Weights of a small mixture-of-experts language model, trained from scratch on English Wikipedia.
Size: 12 layers, width 256, vocabulary 31770, 63.6M parameters.
Experts: 80 experts in each of 11 layers, 64 SwiGLU neurons an expert, 6 picks a token, a shared expert of 128 neurons.
Training: 322M tokens, 4911 steps.
Below are experts of layer 6 (counted from 0) of a mixture-of-experts language model. Rows are named router (the router's row for the expert), gate (a neuron's input weights, with its number), up (a neuron's input weights, with its number) and show model dimensions 192-255. Each number is 128 + 32 x the weight over its row's rms, rounded and kept within 0 to 255. Numbers have three digits each.
Before each expert's rows: "mostly gets" lists some tokens that are sent to it at least half of the time. This comes from a sample of Wikipedia text that the model never trained on.

# expert 74
mostly gets: "i", "on", "an", "in", "ia", "er"
router:186110028149101084113160118122100143094086095129091147133120143125176111054118150115127109138115157116137133140153135121163146103128102140133148116135124173116089125116133027149190101138161129
gate0:126084120151170138074129137136123117172182177194131182173152125172142146128127124169073113092099145168108149178092153181173132119129101093173171123156068080175114167174185134143101074116095115
up0:134101169108104108116105155133096113108143087122127117156169183074093128108119145102148151170157049071137175099110129077180109163154098102109079115144139077071125119091110140135135130141156147
gate1:160182141099140130120115133096078140131143090105182145118090100053100127156115139142120140134087149101101108091142132099096132142160189091095135109141172139129158144118084114164144197123160132
up1:092177171136133114141116124130036141132138117186120124160133119148097124182107114115071140110130102135111131134085101164141109131129151107139202191167143153172143043094171148161061150086138132
gate2:081072168115143092188101138153041123117110126096135166128123162086136097101111121110113109107173123091126101163153137072153208166134129119108084104120124098126160123160061174163129117155108125
up2:154101106149096098093116140121208111127101073133084124187131126091124135131088210100141158126131161129100120122134133130119141065132127187111115142109171142170120112164172105138109122132176031
gate3:113203144096104129130130065115118109121186131113186144121133132074076158150117148083132132114093161070104127156119099174129105137117176129121161132113109168151113102107104115113160146142178106
up3:115198195128055072153102114151097108168159128152141127133196167085089189130125117095169100139122150081124121177153108160096147158131107174132167130114044176105122112123120161146111135133169121
gate4:165152155125165084092098184061063131176107136136087167152162153137100113095136094137120171150168051141176165147130102100137140112153110063172179184095175045056108141113137128146108130129131162
up4:153133109106115053106115108078099065156063073083106129206179172133117191140172131118068136125173134082120116130207113103156106109185071117181199159133142166104110089133128134089101108158120107
gate5:174093112165124104063130077149110116095144078212127106102115168135131133096107146150121127122091142142095166156164095119124103119170107169178125105138133133142181075132189162152115103145140140
up5:116158119105189159153119106125184156149116149091121099131182156128174128143130139064125149183157076115109121097101071116117077138102155090128152147118124120149082132113125115153141145100111180
gate6:069173121143081125150130125138019138140172097172122132178120152144147148158094085147101114132092088088148140144087093196127087175145088087166176153143100180085101090110159137161113106117125146
up6:100131135106156138124165149112157127107112169130112082129131180078087114096145101174140082076147192160123131117182137166118119165149140191135125113092201163168149145087120095106122201133151138
gate7:152124069159092137157155164132145101088196131103112086148086130125116081143086083117104135120159111142117085149168098139162093127198101203148184093177126163171108121128130116128166102061121099
up7:161185087180166127131214104116098140174112126109070137134112162121122106080125129116166159173131137145197105139110186094105098144140149144139174090161104115138130092131142142146130127141111136
gate8:148120148133170150143163100079163143062157065122118130151143107113114143170131104071139088133129127120090146175165073100116072079219131144142158124122141095128145154114133089136119145053144085
up8:144124232110113154134158175093154179095151108123136131112144071132129149115158098124104179118101091165096160147106158089091082132182168094122091078076136047086156154057143116139133148118135107
gate9:212175122109187092129191122135134122139118160090129150077120101122150081142087113188106123145105096031155182161121121104107150162161176106166149085182114150097142162139092098127159162138123124
up9:093143140131040185115177082135164177114182107177089172128135103171077133072147130085116115121071113169086136176123134136175108121143175166116145114121109108160207137134137117178151144154136159
gate10:133139176068090116105069103119103123123090179067160176095135154087085167116112105073155137109182123092138107123117171120154150157148168150093148114107181108077174141104105156163077151122166168
up10:091138093171104137109098131101095091101155116185143126148076128160092234157144140128147090109134193176116123127153102196155090141164125176174162106117138149139144109179119132120073100172128063
gate11:113128182121174195099142150122118021112143185193178064135159079113146119141155135117116125092101146184134172125105127182133111121124133113167068138082149093114067122135193135164096125092073103
up11:110157117097184122110095148146115075143137194117136090120146084130167118131134164100112101079121161176143164073098129075118135062102107140155088145069190124029111151125151166110101105112082079
gate12:080095140104150095097155147123180086088133126108173165081091100112121120166104182116136168113091171127039113161085152088151123136146124122091173139151120176096152088162126131172122133091181112
up12:127172175074146162154111091091140177145160129164164143074166096172101146107119123124147170079094110102162119125138134168087079155129147127143110163100173092159099132067101093126140172128144150
gate13:156189150115134114107142160137107152117138048155073144161152168082192177148121193134092136055100128152101124121112118140141170070160110104162094111133143108089103142104148140174122140153105113
up13:228127130146100085146116202170165124161075109136077114184153170058119096156167128154120113082139138073090159135104126143148114121153132148122083151139051101088177132118103146170119097102129175
gate14:091136117111132165154108088153135091127180111196086114143112095185133161171109060126096125160148116111128111148168114171085099077173099125124100145192098141170142086133174133158130055097093109
up14:044164133143120127134114104137058098118139094157137068131133065205142161160101084106122118120116180111134135190112093168076090121190163131174119147146117157205113110159151136138096125115086078
gate15:151161135055128167110161148132081152114158078069094139150114110087135196076097140126081113136090153109130113114155142172118094111118155151140140176102130091089130129124115075113139148083169124
up15:190117200086078093147150106156124116099205100139131105094117190157163063090139118109210099048088219092217148112105152140106131152202166137164141129083054156154083124150084136106127110144129128
gate16:117079125097093089082149110095101162083139186131164118162145117051147097141131135180132159165075184121126150140136127088134169152083115166140165112121159155098143159110109133140150134141122131
up16:157073147091115099082147111109105160110120183129168101137133141063119098128145137143169157182065188144135145152139147059162187139065067152113139100116152139079143139129104139158160124156125136
gate17:109116161113170106135137173082078125024101108137113102097111084179139083151071134158126169117134133185155150108091154155154178121170125135172167122143156069109095114081136155092174125100073128
up17:142127100134085151095090082147184143217131164121171165158125126080112165113186110100138095144101116069127117128138146088093080141073132136100094104110096192144150127157107091140102153157165135
gate18:202140076149145132114186175136125075116080123148142088125082075117151160136159145140149125167133110179128085087187142107148165090075095137137141132083125178111126126139159130090125102107146120
up18:202111113116141158137174123126109087093105072095160161100114085115133156137178176147164163155115123151168071121144194161153076103099102152170157105183101188101153146127154133101134129116129091
gate19:154170114120058098097095146134131128159201117097149134143109198126074102126111051178119122163134096178094072176156143137081121109093131214137135162125107150134104087148077174108144136093119180
up19:144107200091137109121159094114156175091094092143065188130140132111182156134170217116173126081093126085111170145143109106162118111184145076122143105130139066122109173074092108192094112114127155
gate20:167153121106106114139115100137108104153147122148089141096116148136165195133137186138086080196168200162119157141108083124112092085145104129098175163113104165147130076156180129108100135113093133
up20:169147125155148087148140160128102168134080123095137113082135189132146114152110090184111130121116172178087077116124102065144181120127126116168103085166109121060116139127079145164131135159138152
gate21:155148160157169180202108170095153125115099085122103110130149072129084088131151152128131173052129079127141167077114160174154134036165146085122124136149120077146094148109110101153191132099149159
up21:126126156124137176165075134117177154129122079150138105167150084122096090166150157106160168075141081125142186101105118137119119127198124113111128155094144060136085195075113091172151157093148161
gate22:103140144103166076119124137068117148112118098101148136128091099096098124162126152114091175102183154127116085150140119153136104114150091114142175132184127179138161119079139092136108157150153161
up22:165080143115124122144106124140168093170135150047107155164136167103115101070169122119149047106172141122125121116140122137137079123176101151160113118087115094136118221139058155113103084128104097
gate23:115130146139123085128132099100101118164142135131146152119072157094045091071103128138062162081106193109144093105117146102202166172067118134142156093102094205108171197082109151155203129072150148
up23:105105139136115186111097135154119172132108156154139113137107099198172212118161119098111075161096030089079120155098037137090118140121167098118177176098139051171059096094123130048112118150095144
gate24:168070134155171107111159177096120110085148069133173124123112180136161141156095155182098155154082203168123133168134088145124155156101113171163114095130061139150157038124108139095183127100093163
up24:155163081122103162100116100157190106167122140134105100123145138151119139121141136053172103142143103117125118091119152097142094087120092168076111152140137161134085189139169108173051167157173085
gate25:146157151150126079115097108124065138126163132126150125112097144171135097163053075172143095172111130141103112173100107158137145173103127163129165146136173151166125117162119145104098129123123144
up25:171115127180148096098119131150121118165125156077163193135096156121166116135121106077164087189144158157119086163117091095141167135043072162095104120137165159126075121156104132101113088110111124
gate26:109143081161161151130113100132172177147171068049102145140138182135090098161105127174132115169132155128073171138140074117086181108114125146114091128203099103087137072192142129121133130146077141
up26:157119164078130081113140148185129108121101187135094087136137117154088150165139127051126141152124055093117075105099066076158082114159122144176179133119199187109134219079130132172087107104130099
gate27:081163105181127108117099138153076162173088105153135097088154142075144154120074074182135135137118066093043125144143130079135142129134130144111167126127139124103134114133069136118112205110128188
up27:080148167118144130138144076141067198176136084137112155108113193113115165085102102130138165122077121106123145111118098103134135143130116134108160121100166103138132084126078160138091126062153156
gate28:116139106103137112072129127123158105168153142147129118121129146139162164105136128089125164195099157099048129080130089126116095092125126148156114144183154108093044083119143134106130167200109149
up28:113171167118158137148158127064161121137121160148135095092125124183096132127137131147174087103157145181138129175156146164132146179098145099143164168036136093117073171148074131099127119096120169
gate29:081150160093111146112137123089148142131116162166130129161103124093171150170159040114100106122126109094119138144146114116116133117172119103112150141064187101101136160087109118148170107149115102
up29:172152145110100155074123161120143103068141103081109149079107108043141092094110070134141042136135163170151115187162184074096135063160078132117077136104147126130109174107109117203124120147135034
gate30:106107149140119070113116134120028137162107126091118125156101123127083135104090151101100122077112242080151110116141120105137122125163119106183114066091117173089118057169123151113157136136153185
up30:115108100148129078087111129098090170089074141109092139084102129113130124108052170066133121119094194162183085091161129043111076120129136100115132049125135106094055054099131168124155085183134190
gate31:173110141115202081211192068066145128146127115119159160185154175139100084143132129166152148101145159154067148100104147123130134115149117110122190131180181111130184181107098118075136156149118186
up31:123114084120119134198145081132131126161106130123162171108203187143133133111141091183153140131138139159073075097168122085103133141127118181133175127137108126166077202140128096100178136168103189
gate32:164107157196098102143110127162110148060138078131118114106096143125174183158152146123126110147121099136126148072124121127182119134161155137142131125136158127127122117161146135155128077091117107
up32:115120110143100047170088125098070084068082096128088178106103084171149139117117174148090143156145135158173172083060119179166133144127138104137166114195148174133139139175157144158153127118132120

# expert 69
mostly gets: "ut", " Air", "ir", " Spanish", "ib", "34"
router:118122127130149103087149153116151134094140133134086092068129110145159090155143165101110138106118135121164141136120203101121135114091127092136130136113113150142102165101135120148152122133106105
gate0:139164164095118119120174128090197100127160122134109163132153109146133109130150098134160152126134123116153101106078097150122106113147085133109140163138147061203108099157121117157125098073108096
up0:120107135110132092141122115098117113113118110205130105130161135091139126129160141127104146168128088129128118145064119093111115120109163127182133160131129077102101133064140167140131140113131138
gate1:149153126163148150101158131181094144140182086120100182126110161143164151179099128149159159144129134136139134141113113152081093140165132133115086113138111160108117160130090090109180179123135146
up1:066088124152152123144135121115103172070200090154161087158138111172156091182125169085137115106113169156091116139134080116121092168091111125166154060099142142129114139147123053131085150154092144
gate2:185120090104164182159125160130101110171172122188106138165109192125136168111116102084145115255090113151076099102151097096106137107096151120151199127120101080146121156153146121127132118149131119
up2:129087123144086135144150149155156152154146193116076108188120128153112153078159096095142060148185110111162111152158133123105164134113131157118168114174143146131138131090198114147119170135135158
gate3:095144165109165131128095063172109089143144144152102121152189147117164150069061102182119163155090124135140126151121093125198075105171169165175182125085115160129147050158135121091129174112138180
up3:121090138103112098168185069113124155103189099094133141158127088125121091096096166193165115146102151112124149168098131058117136107112145148105134114136134194133106168066122172144126151098120169
gate4:113089158105085102107138126060177117085165106130155132162097126116138115097092129182090190098128097105134110118151186090131131119123155157101166096137099150066091139136163101149130142127137141
up4:171140147121163189108131137148094145090137080127164122147115137153147164121102055151128097115125174154079160122127162165131136082098149105179121140142124095141225142135109158138139091124143128
gate5:125143152154146112135094165117044072132109127112108172117143150093198180157099074130096147147144110134120133079092167162195076118039113085122143171125133147147172099101047118137135162068120113
up5:070171116081120101105136200174060100173089155127076132099217127150074183133142113141110174126094095107114154168152149088121138136159144156109125156067073123104155107147131139081136139169139160
gate6:128090164121138061119138177130144118145163086120181131112099136130135101141148109128206104144162133163132108095124137083108130150095071167159048140116123146095217176110110083140130177144141112
up6:149185117158148150127110105131132123100168187136192082112110183111192151089104117135131144073141149143164147083161109101116165166113106128136139187152172112130101120133129097123142139105128132
gate7:146114127109161150091087124139123102180078127101146168193101121164163107093186114116076143121112146090173134197154154089099095146181148170140133149105165152138128132155121064111165181142182127
up7:176161119072102115161101157095100090071141161143182183149161119090125138137103100180203092134132069140118180167128171132125094123095148129140123143140086129186084120149129069104156114087118154
gate8:106123134123164129154122102110136131049131092118111087098201181102114125197165088159119097065061127155151112109134117184127072079137170165145157129152136119187147158149164104068108136119175098
up8:067098130151105165085154092099183111078140155184112113143069112044099145140121155170108147090052121129139131148129117148104102140106077080128187206161140075150133076098187134107122133101125149
gate9:116083102123075179151122171143113078121087226133130169154067109145178083125116146046165166175135120136108138193133188140159155136101116117065114137139121077128078176140127102133119133099152126
up9:136112137157123143161146118141162179093145061158111138065078053153184161127149107083094118131124206102211138087098169124131090098098141099166129084093162146171152155105164142179117130144119134
gate10:149075128074093089107143135081126078114129136165119114162159136135126115125151116121113121171094128152092171153046169133107178119117102129092105088168116157111132113065106101154153147129151151
up10:104105148127116180109142178138192113160143127137156109120096131161092122100108150113144081156136125131107114165083134101108156144089161185105103174081130161166151119096152102115117169183093140
gate11:092168169145127128109132172123153151117170161162131095135171163119124134132130107127134199172196151124215093148114148137140198180091111116095136120176133138095120103108161095121066085078149084
up11:092161136164159115137071088100132141132161148144131099134108179132092185105194129127185182136090141083152137123149099201100118145179119188114117147121121133128162133109136083084131171112138163
gate12:079121153103196126145123085114121153089151209181125138104147107109171139114122136091132074143152158102133083135041161138138122117108203105133133074154101125176128123059064037137104180143135144
up12:075140089093168107133146093135144154148113169131094142119100126099096134093121068148119137089138138093168144073140190136151138153158104097184137150201137140100167164065110127151136147209140149
gate13:195103152138111126111122048179106139118140159118140114161180146142083158107208135072153088096092119141127125174091120146173073141186093112121116078093112108145110074105116109098175153130174127
up13:081147102090118199137166135131096134143065175152164142206097096120156121109093159116126135106126146196153087145033125153136118140108168109076117161087133123085106085120164124178153120161145089
gate14:136130099188143121209116132111108168137117134183195126122134149158141098128110111142118180192179110145181120187163198124130159149118161110077175133122107087102165088076160082138157152136161132
up14:174192175171104117127146152142147162126131147149167135123130131154113131101119066147168163148096125092135144123113142129151119185079135114106104109109159111153162124113127111135138147148149156
gate15:161112129097109095118187125138254117150129156101091078114125124125115143118065150156159162111069170155144106099137109169113194127138117165158061139154197129136128108097117105185147121085167104
up15:116069073121051173103154150078140158048078127171119097117099177105107130110140115134186131125120155170142172087111117119178132175102143105153174132141119125114145138138105132190092164126148089
gate16:135119176136075142155154194100111087093197081148131110155073142133151113160108093076110121117080106157123191126183114149146109106145105147144115123113143174141182109167110103140121145186131104
up16:156182156169199119141104088168146169176163122092180180131131136136123118122148082138167094118118133137108119114098157141112154106135171186124088112075200107167131129089139148097164092115141091
gate17:146143107151194093143137126174120154161084126111105155118154108081155152107158135135075134128102141165078165106076179106168091138063119120110121134134155075156078142078131106149149129140153182
up17:127107142126232123133144161171108178159126109080113152186189145088102161201148077145099112112146111096066116190089138124109118161107101146130098100169152058120120131078054117111134092118111154
gate18:099084106103161122154091134130115098162163117192156063133090137084114151072175111169160130109152113092134197075084088097194089145112112098129068084140158119146082182116151095111112137104151159
up18:189093161174116144158110039133179108139075098131143198133143172105073159125152080175162120103116083149117157155119106084194055151212138118160133131111128136139127140088198133145086174135146128
gate19:124101133156081139146171118117100129119180144131108176089139091169097122152159147111118157086138097126086109104123130146133158055070158190085090100123162145130106129170140093091101146139135135
up19:121112119080122138094145135157150108080175121157042115147121121122112121149145125128080117122054131122106195132131114096139167098176094151180076091181147136118158141167203133176080115153141103
gate20:125132107114127029149143125206151142051134141074104144090099138130131104103135168134101129101131095077174152148094172139078078101129147165167117087129135161136125069132070108193195184148111194
up20:145074108160137148143142091147113157150083156110105074054101110162107126154111198126121144115163107112156131116106168065138115148157144139110086064143158144125062102200140118118097155132108174
gate21:134121199116179117115138094117145135144096140188121185149174145115092080111145129167112129097129107154129179105103079144121109127096123135090166140115129148100132183078077127030195094149147163
up21:135114187123148139146157146166104154149164178131145102189180102126105101100135143145117150084102094154070135023126090144149135077169113139121199112146159149119113156095138132132168184133147165
gate22:079142122155056118120117111096124120130174110133088123220133192055157171067148104107097107117083132131171155123122116121132103153109100181103147110156127155172144083111133111127106168116191095
up22:130128099125174128136157152133134169161110179136186083076171072126076064140098104124144125112140119120128110134113148132088127118119172082114069059093146096144134140142123135111083085115098079
gate23:201133076147129066106180112083089151144142126148135129109140149125118164081125145169092167145130144165144108171152124158153165118111145151178161127138120082160067190088176090139150170135118142
up23:127107151123214104042122120131103101116082168117192130122131185114125153098068180167104085125077090105140117170174111142123136107133128095136138172157110094122099150166149109176099138176114141
gate24:117116118084075110127159162123120048128131151159140126110118108120100063121138147154163134141091118133092132146122157153105107066073140153132109116083103145088114130170113105129157147155116158
up24:127113105121133126131131164137104138124091163099128105083098094119175129096152158130162075134043135068142144157109091164102124084118140098139060170111097126110149134147076122162113121165124111
gate25:145131156132121247120109125151143129089098134098096154133160133153112111074166129152151184126101150118178174168153098156130168110161179209109083180143075072173106151083132156130160138130129157
up25:101135147153131151132085117135123057099114157098109146188125192179121101113170080159157166124164094123118129093181070134145092107125160146148046169135107063113141142146156173139077127143128143
gate26:159085111130158117124092134186122167133118140178139143149150158140136143162139166144105156110131138068096144158131108146116106089108088097065143130077121138157162123147069123113131101101137136
up26:130093130140094102137121149189157109197146154152111151136104140146148160129134130143116102119140132142141096090138124139041079138116081107114129201090129143132121124163112130139147119150136147
gate27:150128175146159111109133107149139111121112134113102122123157132105115109118125086151130107045105088140179085139100149146083098140159109164194141126185084161167142135119120098176103160076153170
up27:119159181140136129163123130123116175146078119108153137134117128117073154168174100079165139120164079070108105103175123137091104140148124118160071132198110156140124098116095110196109121119146127
gate28:152198088103068117159152122117138153203187150136107097135129105153194106126110123153149182159065169039127116159128117184126078116158122165122217093142127086134103106113149082134136122117147164
up28:147149156144096066085127140121096179160133156149131161106104118110127134147111139090078085133106143119154162119169092149135181155099145128159118139128098165126118184142121130088155144149164153
gate29:187163165154160135115143158181123140067068081106168079063151142122148139135133125179085137159098097087164108099117090101149170080119121122159140105170119164095110179079028098183128130116143125
up29:136109144118115127130095201130138180145175097086119148097139155117114124130100100093194146084157109118162133112092093144161134104117161133115135162089120109156162111157177160079119150094123111
gate30:189151083091149095093094156123115089156115125121074100111160137089089086114134137115115122181134143123107119175119118112125107104176088172130147117084129100085132132170185086124143149112157124
up30:103132152183143083094164090162151171163080112096158118110161131138113117149099134134131148067117189157127178135034102063119136088165214110124118085169130122121126112140125164101126144142115130
gate31:174111085123108188101110113074132112138116163150067151120139085139154175125120129093134143149097147132148134219130127112128078136128142091114125145121160094118075131184150081135160120117142130
up31:080127147142175095112167148121189150039160101128135112077104135127142180112060100169087111134204188154153142118141146092158082076080155167107130107124126156144143055130133116182102151142137079
gate32:110100089143114120177131162151156135130101162103110135130125137116134143177145139119145101127165127106105112127112132126098126150111153145108139170174115118140103121106063114146155227124146146
up32:152151136138149172082135141133137164133169119139134130096129156168135123100146162151097127155099139133111147133163138118090153108161098117137130110082070108156089092159120182166140155079123140

# expert 9
mostly gets: " |", " =", "\n ", " Al", "=", " Location"
router:131134201125138048140105120062150146133116142118154055090123118107154112122150102100132137132142159114179146083130166091115129144076114129130110130140103116122110077109123106159184117121165094
gate0:138114124074110114094098139132136097136111132173148123184150098169153121144101130167082174107143157112158094140136085202131109099135112110127153138117103102152089119102127138118142106085114137
up0:150104108060122119144146158180105171165099165165139157163150107217150127086073157121080119167121113104179052146097133153071106158145132096104114122099097144193115113083103152103189147104144156
gate1:112120107213155142173106126121089134245135159104118114167103187092147093101121110012116109161148098082129104173124098103086106169173122166125138112158126175135144105119038101141132141166103133
up1:142050124135108117128080087060136134134139122161183101161118157106113120167166103166202122115105130106113168134085140174132132087120142092147159103143073130098229122151142137132126113126148088
gate2:150171118111159132139133131157106174114103120110101043133166190099151090139081105117101191124127168176115101116093112094094106103138106113144145101163149133169084119117116136142138112130131114
up2:081093160175108181114132119142154077139177136078156128112091092113129061123145156179128100096107126083151135133139167087181084112118093150179094155109114106092122133147150130067117145105120122
gate3:077132127059051138031142137150112107164110095157134116148153145063105138101148134115127136103097120112073161142122130117147127140133114113046102110179127199128135144146170139108141157115139109
up3:055156156115124132092101122139150066165151034175094089091193156095093130117123079136087098075085148098105121128082123122127091175127132188142106134154074227136148151087140143096138159176133090
gate4:127108115152120106148104107125120105120105083088153089156146168109096099150102152105109180091100105122067152128086140114155066122150093156165102056170086159108122127152126108100074136150135128
up4:111130145101166156141150062115104077136120090119136096174066072124109107105107155175087144135092108081121082088205111100096134118122127140120119129146074097093075147104087126134096117113118108
gate5:105117134097097162099123125158156149114087117176151148166123131081099192141155166095146107133097154179098159138134127101178168086204175136171119131089119134096161090173117139125176121095149118
up5:195182095145127116146161109097085112122163162097098115106120137178152077077137094144117164104110095134143113121147151134076110143075107139066111090160193182194092152067132107159101152167153129
gate6:099178119084129112119116094092119116148097119098165087141152143102100152122139105151062065149146079237159132149124134133120084069124111129088170121078151090138106090070158115127118134152139135
up6:134129127122124094143172147134128116085090144102120158113108136153132114100146092115185180118168143156076167094120182113144191166101134164155128133111129110094086121143031133176133084128125121
gate7:133193144144172176163142165168117146116113152117114081169092104137117139071113086088100175122135090102148118123119154116097132196080122091103124155136177077104106130079101128196170138108128145
up7:163061132103095145109107116071113147075128142122140109117141146123122096107205141194195124088113179183124202113217154123131133117137141182123170090126116121188181135130155125127107115144160088
gate8:134153134143132135141116106120166140110128107094139108141122172123069196162121105117081096116111086112095099131186081151107130107190171109147149138172109096137119062109093124123149088120122194
up8:148091126133116189107139178029131098097145144111195181127174086100116139140119111106160093126115151187164227136133130115174103074109082128179161109132146095134153167162186124133123122125116126
gate9:174084141182070151083151178132157096165140134147147130110094084147129112145102108164191122137110094117054135139081156139134153174119118083095149161178074063152156127109084129161154131092121182
up9:059122120138107109118127130149136152155122142190171151125083148188147102111153157112143102106155040079135120161161151184105147130150139151090123140164094121141114126103067124131199134080139102
gate10:126145135099133083120199119140149115155143094046129134113085122119143061103129159116102157147142150163181060104169174067121110133139126204124068108121203093111124095089122132118107116168119154
up10:158091132075114143126123186122159105124128132166125138186110127109104163140188126119156117138121178164119171104144100142183183120160178127150136141132109114103159086171105134153155117133157072
gate11:170094162139160134121123179127152126103166178130123161177139160094132127135093063062161124117161153082156148120189166116108160151119070116106132156156126167115167121192152133127139119102093163
up11:154094114161162132103077168117125171125110210111186144132103090114106125043075129092158154107155138118146206129151155109147142139086103139144098105099129130066148124101091126119135189152161133
gate12:145108101142101095136064122085098124080095118101104100090113117135107117121123179119040098128151141121070117178140155095088096073133154151120093086061148170099134145164112090132156182117143196
up12:142079151189115080173034151108095138108128170137171143120100128134134174103120118119074054121131158048098157130120185132076087130069091126134124110154082192118154129144102119157138139124117160
gate13:161104125107083157165120072116102113097133122137134084141131144157066078123122102158074103130082135116131155133174168145115116078114170082107186120066139048101138132066091109086180121116150128
up13:146158119169161073164091123085118147186120101142085175125179128159177125178131102144156163112142102105125095133097078188159095098120105154186120139173131169186110138126128170116147115165110149
gate14:127193087089106134170127153163094098079134108066092110092136157140156074077126121095147162092163163205107115155148133120163133110143105151139060158115155159157115116095109107119154170188144156
up14:105187104077071075127134068159129132145132063150092108102140057114147128105144146131126136054160115112078096152110110148111154121119190083102056142088166146128073205127087103123186174164171125
gate15:136186156077150059105135101088145132081137108094101071085158143175101122143129139103094134191126142103170130136121094188125089128122144107153121079097176138173066127087156128091145124118138119
up15:145122136146114072125104107123112159132156081117072124099172120163127189121136183126088138147139146093182126109126066158101124121116126088144109088121116180139140123093161156070157107146129185
gate16:188211132113126149108099165137141162131118134139076109120155100063128122127151136080133139178119073129154146141140163131113125171128126098100139080070163069156119122120123108154147157114131148
up16:162137116059083149070123136146127128108093127086113154127144142105108104115223085108119164173134153164149191143142194059104086111146157155107104164104138134103185123111126128120099128089130161
gate17:128120073089110113082125155179118120121068108096106153128129182131135166127072089135131104107152084089022116181133148147151148102127128111107168117155133084162062198133110113094139160145108144
up17:097158117084080166141175100138159109106151130139132122192153062113099126100113112119118103078130148129188121142173095163145135097150155175101141181131127155189090160099128104153174142119148103
gate18:177124134136124156154136100138118143183147126146098184111137165169100146143085064136106130119103106060140044143156099150052121147112114110096139115105107141199132140102126127063160145170144145
up18:117098101134133131109127136096133095106096177145130108140108082160158116111123149065105151123114136132163147114089111176118146113166150124087155112119132114115160092139123131096113146109147106
gate19:165091100163040159128098133099132123133126079061146082089123144150110123145111155100114034159097111102106139132191152109117137094124103179125120094148096158125072157149152104142115135167136144
up19:124163127035136165101163092148100130155130083151084196125151112112096108130152103122133160129092152191130111130123052168098186116144147132106151133085136192140148141129127132131129086130151080
gate20:128112142133108043175146064213145068145126111082104129141134134123149095096152140144187194120177169134102130121136090119124163149101138121155131122135104102088165126142073129094092076189133106
up20:126141130211159070185075129126125163160147124118133178134089128111124135132102113088116124189155144109115111146101113114102109154090118132152104141129138204124157095138078119094154121163138166
gate21:083082114089101054132129091164105095160102117153157132180108088199111129088156129170130118121106107100111128147123152151204093134151188175128139122129094113139136079096118112141137102148150133
up21:163129104174148174089097161094116166189111154113131128046137116141134136089101142131191153141144136145087059157054126122100170150116094104096087078133094091170093228104145139097176189126127178
gate22:118138150097192074162103099124141159112153115153118138063144147070152052136170160125131122134143107114178172097107109083101112155090126137165082121124198158142181122087134148096123115078108124
up22:115112114133139132123062135157113148157123157144104119089093110172119069071098114104109180029122102069166119146103125092158155187113048139097075100074111074089118112157126106100078154160153168
gate23:113104111146136098040148139074147139130141103105125078113105189101110168131167177122143139115127110126065148111182113088158103110172154151089162124145121160088142125191139116131076096091132139
up23:133134142110119199143134163167168149157137183168153147138191124156061121127098071060158068115118144178174063127137123114127142140104152118184131141111154087143135152157124141131090101154114059
gate24:157117107158110134097170124153145125134126138056044182156123133147165139134165170127066106155145156132113109158137124086129136092134160144130110163157146153178120107190120119120122101122111171
up24:159122148113159153118103092043134174157140149170123117139095061086096076140090137164038181087153130069117121122082141122085068107094052094140106082129148140127067135041145142146122176132111134
gate25:098141141132078195116123159156135079084158110050101097081164118080077064085134093144086114122064155120101138095124133110126097138125101157100115114121098166142127156120077132135048172147106158
up25:154148128123121127119097198149129126102146138086100142076198152132167153125141101068176063171099141224170147129142077128101141110102123125115170159066147100151148185128122131145115144102129170
gate26:134157126147178119135034076115123213165151128164072089084107105163155142142074085107125132123114146082184124137139084150107114150075055119146136113095115044189124125079153119081130097178144145
up26:185132095155124156048146213167116101078093135112119106142091117149132137114143157109120126138089097132107187132156158093128119082155169131093186099126117087114138160138114117177122091101106117
gate27:190111105162192128100112132123117163169140103106128096168084087184132140085168123070106125173142063155146120146145119128117135143090108130062092135093129105159100159069115102140118102135134164
up27:075145125101088102138133127146149147113115144129125166070125209068140141134046153155108126130099158097066097118069156091174125112145185171200117124184160162100145113194114150116143149130140141
gate28:120150131120120153156120147075097085073121100087116108093127152085106147093128142111048117126057160156088155160143150084147097086153133171149067055089094185140132118152074142129136196132154157
up28:099178118094105130104164064143155096121147089111108103143101089163094077137118152181134171074131094131105093120109048150159134155152169138122151159139169070090082133115172128129157146135139072
gate29:095125156117135127092149103151164073115151075134125064159087122112075092141045149170048126102130106082091120076170095138159104142167143177128150114175086181105084094166137127106126099141107071
up29:155157130144176175194113160093129194147149184121129142104125122159176153138146081061136116083199133101203141127168138145047164194078074092083127173095193090114139180080142132128083131115111154
gate30:167172148096139132120221193169156126070120107070110140091139129139118065102076085075157159137088127193125129108179112102098148104109097135170085113106148151099042099132106139128136157227108102
up30:154145119154120147152115127076113129172090137155157143144151121183089110147109113152099150068144101131065116154127142217109138164145127084119136127092100156100105166157122120139201147201142094
gate31:123103124101128135044118106134108091085117110139102107120079126102098146130137205140091186065093135113176133119101083111171119106195112149132155089143118078070167103159169125142087103127143135
up31:184151139142154037085226148147150124106129164106111079116060132144177117080089133096168144151173158097105101114120088086157158153119163177096143116179089131137133074146124115162140127166116140
gate32:103152153185136130129141139095157098130123198166126132138130114074143123171130065139116112138194090167111096158122113139134083125157129050141123160110171106153203098166168096094103129050126095
up32:161110124104183140185144141144168100132130158176117141134142097087086055111132136136136158146108125109160121156173129139050115134171099119128079126060182166116136203128087151044149146084132183